Weights of a small mixture-of-experts language model, trained from scratch on English Wikipedia: width 384, 304 SwiGLU neurons an expert.
Below are experts of layer 4 (counted from 0) of a mixture-of-experts language model. Rows are named router (the router's row for the expert), gate (a neuron's input weights, with its number), up (a neuron's input weights, with its number) and show model dimensions 192-255. Each number is 500 + 25 x the weight over its row's rms, rounded and kept within 0 to 999. Numbers have three digits each.
After each expert's rows: "mostly gets" lists some tokens that are sent to it at least half of the time. This comes from a sample of Wikipedia text that the model never trained on.

# expert 9
router:487534484518497511513520508473504499514521514479514501461491478468513495507547468522530534519476477466465508453499552495511531477478532494550504472446477518501482482526520522521507506460497521
gate0:506511516498530468463548512513489492513485482500488497477503510463510458513489472539528486505487507477493515513504491495468552567492498482499482497519500469490543497512545469476505520530491513
up0:523480486492485519512503461505513518489481495461536493490483476487495533433478522470512518503490498541485496489456504540489458471519517511528500507476501511501504472491467522494531456479491477
gate1:515478489461488493450502484511455489523505521521517475536513504515518535535493468523493493524535503460497474513464477507469535414485524481504504521504527504540466475499508477466515513507483543
up1:490512469492531481485462495513491492469477461505488529482505491492475518515518475536531505502492504465510521493516512484497489511461526467470461456508480501510514504469501503462541472513531462
mostly gets: "′", " announced", " wrote", " Coordinates", " what", " information"

# expert 6
router:513505459507496538502492475500512525512504536491553497491500485470532478505512476509518524477526508538426529497506508482515521499520514489532481505473491457451543473513498503538518471519467480
gate0:528511472507488514526518509505532527493505470518524492472496499503506463509496501436512501465485503509483511465532505483512480497479491524501463509505516470489510488498476525496534466502472478
up0:489487509519513529491499510506468481517534496481481513505495525474519527483469479498488488449523519520469491465512499500504482493541495489542496503506475500530514500479494505547502511506551538
gate1:474538526477481460509522506532522477537493492521510518479524499555550496484540488508508487488527482548494497527527481477491470495558543509503498535497485456485516491506502495491491538518502515
up1:536518481494482496455514482501516501479498476502522508503517513491463460509511467479496485506494459504476477472511535516487469501473516498535487495536577515520510523536500516467531525493507525
mostly gets: "Personal", " Coordinates", "Career", " Candidate", " Preceded", "History"

# expert 14
router:529509467481510499478491498482500512485484510460471534497511503487528509499474496532507530488492491443489505463500491521505550459485479499521497494504459517477521457475493493504523473495521501
gate0:521537524524530490555489460459495468531511510533515477496465488529498498505504501541488474460490495488490437505463557509520502507528483512515530500561503512519518486498559494493473484520503457
up0:471509494531488489514467501516512519469477475481478528529513479476527469492464547475494478505500506500481493471508509522532502511477447511465517511494491525513499475505508548495510492513535506
gate1:443496496529439526479543496489512553527501532491474489516463494484544449487514507511492543474507516505491525490488416478479471471483482495512512571461521495497498472493454501523513498522480516
up1:537507480473527508493504532516482478486456478521505546468506515516518498498494485469512490471472494470508528503508554475535496486449530512541484493505528476498476518483499485453511512501485443
mostly gets: "—", " ", "  ", ",", ",\"", "\","

# expert 11
router:561524504535513497532525507495515506516546518476515531518497445499479471521524493502520544517501502523464489481507484491524522511505513505512516487483525506518497468513512498513506455466501505
gate0:506447467542495493504507486472508518512493510475469497452473528500491475554474519434458525506486482498481499507503504518529464447493513510472442547500521480511500508514472526465468482487503478
up0:470499489502472502474469492486490540538487494468518465494530511487492474493484534508480541519519495489501518525542479473512470533474523552467485515473525509512534518501494521497516468466479455
gate1:521522530503505516490531486485525487491493503519499524525481488508547502512532532484507538488509513509435519497522462472542483529513512552511500522523527460500496510478440481465513492520537481
up1:505515503508513495511474522538485505489500469519499473472505461484464498475491504493489514478511487439499498465529520534537502489485524538480515508504501504524491492482533467496526542557529522
mostly gets: " the", " at", " in", " after", " during", " under"

# expert 13
router:482500466503516518493485542494512497479525509453506513486502498475482489486493457542523542513497511487465517491496507525443515463497484495524494488481478505514504497478501478589535474475504517
gate0:493485470475487530491455492492507497490521467460470497475493484495420516454547476538465556484463492479454510497488519481533458486551484506529488500528522512497505508518467490504495480530491452
up0:491513481497505464522552505447518481513454529550457479504527487518537488501533510489530490502554513495496502467501481478486490497464507512499478534471519445428526504496501469521507505533523531
gate1:486553483529535484509514496516479523494501494461498525520521498474529482489538450517485534491472516503479508462492452534477471483509485500488443496493508455517539476496484493524477468490511500
up1:501444500456452513534489515480506496496473504493484498454493452503480531500459543504517493531456487514515483497477504474488522492500535530495500506491525550516489494519508514489537495511487523
mostly gets: " were", " be", " was", " been", " became", " him"

# expert 7
router:548528473498529501540473509470511511495491531477496499478517476491510499480506489527555470504519501518470505505492491503494531484518468505522505507507499511484519460522531501546498448526539536
gate0:543499552519458506485509454449522505532501490498484475548488509509495517513492512530479494488534528461505485534536496505500518486489500501505450469487445515547505457491466482488512491513460497
up0:521504516499520490521460552497502487473451480487466494549519507535472494506550490496509481483461443543503467479473515520521499534493499500551505503477460476448507505483576471515520453547472507
gate1:539549477509504548466548520488514527482500501527511524523498486497525495487491465508470511480493482526498564443499507505486506570476439494531530487503491503520510460474488472537471515509520493
up1:515490509490529519537540505494474496477464484464449521497454470482472491481554449546499508466504464504460495481499508491534453521480500473469490512464510562511468503513457552520531486492506464
mostly gets: " Man", " Ar", " Sch", " (\"", "^{", " Bay"

# expert 8
router:534501486490527492500507509472530518502552517451533488497532504486497483498534459497558515474499531506468497471525507484455522492491489480525501444502475514469561448519533515534494452474480500
gate0:516546523494483473500550529494511517498458496485451475495481491472552506555543492484493520498492510493505469451483484508485552455500548530505501509512459495506505478541499492516478534481501499
up0:526541501514484514473447540494477484482463501471496524516494534559499528464517492516533463498508495526498522504503443491523486479531486539483520519452515452486483524457544497478505505469467483
gate1:503498536516522499484489483509510477479520494519522489439523480504536495497531507485481473503496497511468518521542483491527487490514503519506466513519505516484474512545513500483523488508511467
up1:493532500530523497525469545538495526512513503461473460487518460468524545455486490481534495479519508527462501522528444502493509484476499499536517510520490478484519482478485499540500446482512503
mostly gets: " FRA", " Sweden", " AUS", " CZE", " Confederate", " Philippines"

# expert 5
router:514505479495484498467482515506507532534511516458500510471524470486539515489458522518508538494500473498486519486502489505515526479485485496530526516502485488493535445498491517487501481482451523
gate0:507497484478505497504514511436505503452535499540511533526522513515495528542488531520540509464546500505477501520528496511477466520495520520440505451514471485497509506447513533474516495493489517
up0:499523490542506506501513501490452488541504455470469544497516470487484501483482529493489482471456508463509530517489521555505489472470511464498487489505495502493539452497475507497498493505515524
gate1:525531487481489493519491520473515506479507504482433548492495463550493478518506512534459494507487500502513520477540497486445521534486517470493509467481481529470544518500526502509509514482453486
up1:530492491526494506492479476520506511483501531505470505494496520499484501523492489521450441495497495465509486549502486521535512457491531491505525464485554478528489498515497487488536489516515486
mostly gets: "al", "on", "en", "o", "ing", "ville"

# expert 0
router:489532489492508501533465528489524502546511534483500478487514463465510512504547531514518528533506512476486508481510492491482529474499518540535483511504501521455540467540505463527515479510473501
gate0:452503501518464455505493490449477510485496491501455525514486508453493462486524479473494454509506524506519474530527508510493541469511475534474486477473469501496505500506484497495513502503513540
up0:496485486509509513487474482491536500523520481486527505523510504499499492512569516458495528512482505504511513490532519525500536483507513544526479492544483499541490483511488512444497501495449483
gate1:452521513516496496477473487530473456479480494486510467476457488484530502499532507524456523510481480470488504517492518472495468499484444542573482518519536509493520528510502508491507446459567541
up1:537540538491491457470475497525524508491489551507508458489495497496510521467493533483504556501502504515496485510519487497474476525479471517486484541528500526551475469496485543490517506437516474
mostly gets: " million", " same", " century", " four", " three", "%)"

# expert 2
router:514473474509495490465491540466516521508529496448509535488499469490526514527580478506505536501487480486427526465508491479540487484485505521499509479509478493513535473493490517517548462505477474
gate0:550481529489498477513553502512496485501472496484433516508476517517453508477471506526492492459515527430497500505478502480515496486515533504478498467494540506546541497484499520494512448550526467
up0:546479516541495522497519490475504582551526546491539488523468520475538512501486518524481523522450478523475527458489509471514482518502528508520489526478486515489479499490498544473488497548488520
gate1:509510513521519459493509581457488480461490482496507492478510535441514482472496507512507515478484502505488494481502542512499482482477566537513537445486460536520498489506510524531529486494498473
up1:467495477484504519508454478516522491543511504521530510493509517548488490522511495449522492473474534442486529507575545508440480500512502513513475524546494497495506473503495480472519514489514568
mostly gets: "==", "|", " \"", " ==", " but", " However"

# expert 10
router:524484503523491498510482524498501526485493562470483491519532474494500508508508499537526567487493511505475485521495489470508538489494500488502471491502517508488478492538518497526527456523492470
gate0:454485524512499507463535488498504471507533557496491497548519501470496504504523453504496543511501538526467443512494460473515487463461518501524527502501515511469517547495500499524469499506516481
up0:537506520515498469504491504489475508482529510489482481540527527509525458486479492502519527510510499553472529481512477489474463536518509501521481518470446466500500518509494499492583495470513453
gate1:511539492512508480524505485506472509466519495478456466504486490492499497518505498472510535524484522531483455481538520511482520559539567535504457493534482533511502498544524556534554514492533529
up1:514523505505486537509532506526515531484481483482508523500505480524491495495452525503483534511460458533512504510524511531482506490518535518476536507495537487479527484456503499484473485473477485
mostly gets: " and", " or", " May", " &", " September", " June"

# expert 4
router:523464463500497504481494533447520504485499515481508513495523457475496485512482466480511527517526520482497499477495517512493515489495509462509498455507515489510574485527515514493507474488517492
gate0:495498536470470503494572491503534480471517512513522490527490481495497458498480495537488544505510506509495517494485483505481489522484521515532485517514503475537506498467493549510530504495443491
up0:520483517519533488487466489518488501555515512515482491456510479516512516485528504500511507536473536544500475533481529523460469463496506527463507517490532533491495492485519458518512461499564519
gate1:510490487534507504482530501448536501535514499525517515505516498491461495515528525499472489484459486467456501496508499520487494495485534537516495463464491466495516487485502541485514446462543467
up1:492482488535527433478478501492516477497525532493539543486538506502509494504530486491478514508543484524487473503519484478489480463463512492485502504474495505498459492508561500494465482480520495
mostly gets: " •", "),", " UTC", ");", " +", ":"

# expert 12
router:532509462526525531528509502471526517500519544468526528459520469484498500525451525514545570507485459503505508467484500521488537490482488485487498489486510504543492448466492506508511472475495525
gate0:492493544480452474485473473525502488515519524476501518492505473526545540493475484512583508464509525531511474474508496526498547451527487474501520468484499504507488457478480486506480498498519515
up0:510503495504487511475462525485544452501535469470488530523500470491519522485433520485529520519474484518517467510540536517494521518525471501486522488488467514527497469488502510510524486480517537
gate1:477505480487481494500536472476459474527530464510512505480520529447512496449523490540484542478489500527497506534481468476475498517538536562507489520506478480479497487482473435533490457531455473
up1:490502479491524488497510473515535556529453533477476494480469497525539496519512493452468518472499489434486481437520517521462499442467455469482490510500527481452519473498494512471525495481539525
mostly gets: " has", ".", " have", ").", " had", " where"

# expert 1
router:486487492500502503504521485477517528484497530452517491497473470489514517520513503513494546493499475488448503433493484484503522490488517491512469487471483482499584476530491526546525462500482484
gate0:534498467482536472540462520505514422529510529523496484503513511478469483479531510476516493533520533512465470497483488508513487516543458518515501451471462458533482501505459458558471509516510510
up0:512515471520530497488489501516512521497520531456473501534492512537482490523490520499506501517512468494448471509563501493495520422483472553505525487490490536447518484476496509487466476471451480
gate1:498519498499470473536491544552439432510516504527479508451495482480477502466482481491494508503496485507520498482505521460469528496520475480522484442522479525530508482538489506503475484480497530
up1:503486542489482515515528521512502473447494505533491487479532535516522486516534547504512515502520572493539497475477420469522471481447471498459464493535478505495476537508503524512494484495487512
mostly gets: " father", "1", " mother", "2", " parents", " List"

# expert 15
router:508476458481502512515492545499505489458529548483554499480537518497458494459545507499524523539478499469456491479524502500476498477508490532533469478496498545475546491504521521511475443492467489
gate0:516494499502534498518500520489497485496508520488505478542486525454511554512504533504464517512534485497485568466486493487479536534503485500490492481466478537512517517481535514476491507499477489
up0:478518506529512462484471475541521494525509506451517508540488504486514543465472507484511529470492471496463554461467439511542454458529490477510468494490508511467524506491497497516527494473476480
gate1:499465539527488524516489484510467449519500531483502535508546450537478491497533515477485516509498514499503480494479479510471487501494466526542478477457576533516482486513489515537517518492474514
up1:469548476495507496545492502501525513492493496541481465470491461491503494493501516514484482556530481474539457504510482465486501500499504526485554483562502486511491547535500488536523492498526477
mostly gets: "ott", " York", " TBA", "ond", "oud", "ender"

# expert 3
router:490500485454510500457520516480523523497520493523476512461479465478488503518524489514526547486471504539470493464471491488464527535489490511511508465483513508529552510514506524544495470482460488
gate0:524523513532498502504461516478489524497471494506522507504505427531514535481460493523493521540475521477500512530502494484527510519507475535487527499482492520488505506471527476518545485536475485
up0:507527436501556466499479489495517460522526525466504507485534515500532478496528518496508468472464475516471548482518491480487487463467467453520496510502496524495514474516446487519500499500506456
gate1:515478475490463538505489502508470483502501516505549504483532528465476502500524490523482514482478479506494471467525497480505487473500454531486482465504530503478535486500469499449507472512495466
up1:501525474509492465466522515419517508453531460486464528507501517458505522430499497492488514492506477492519487499518489500490509538467492480498500524521459503522514517502538477518507539510524516
mostly gets: " of", " to", " some", " much", " a", " into"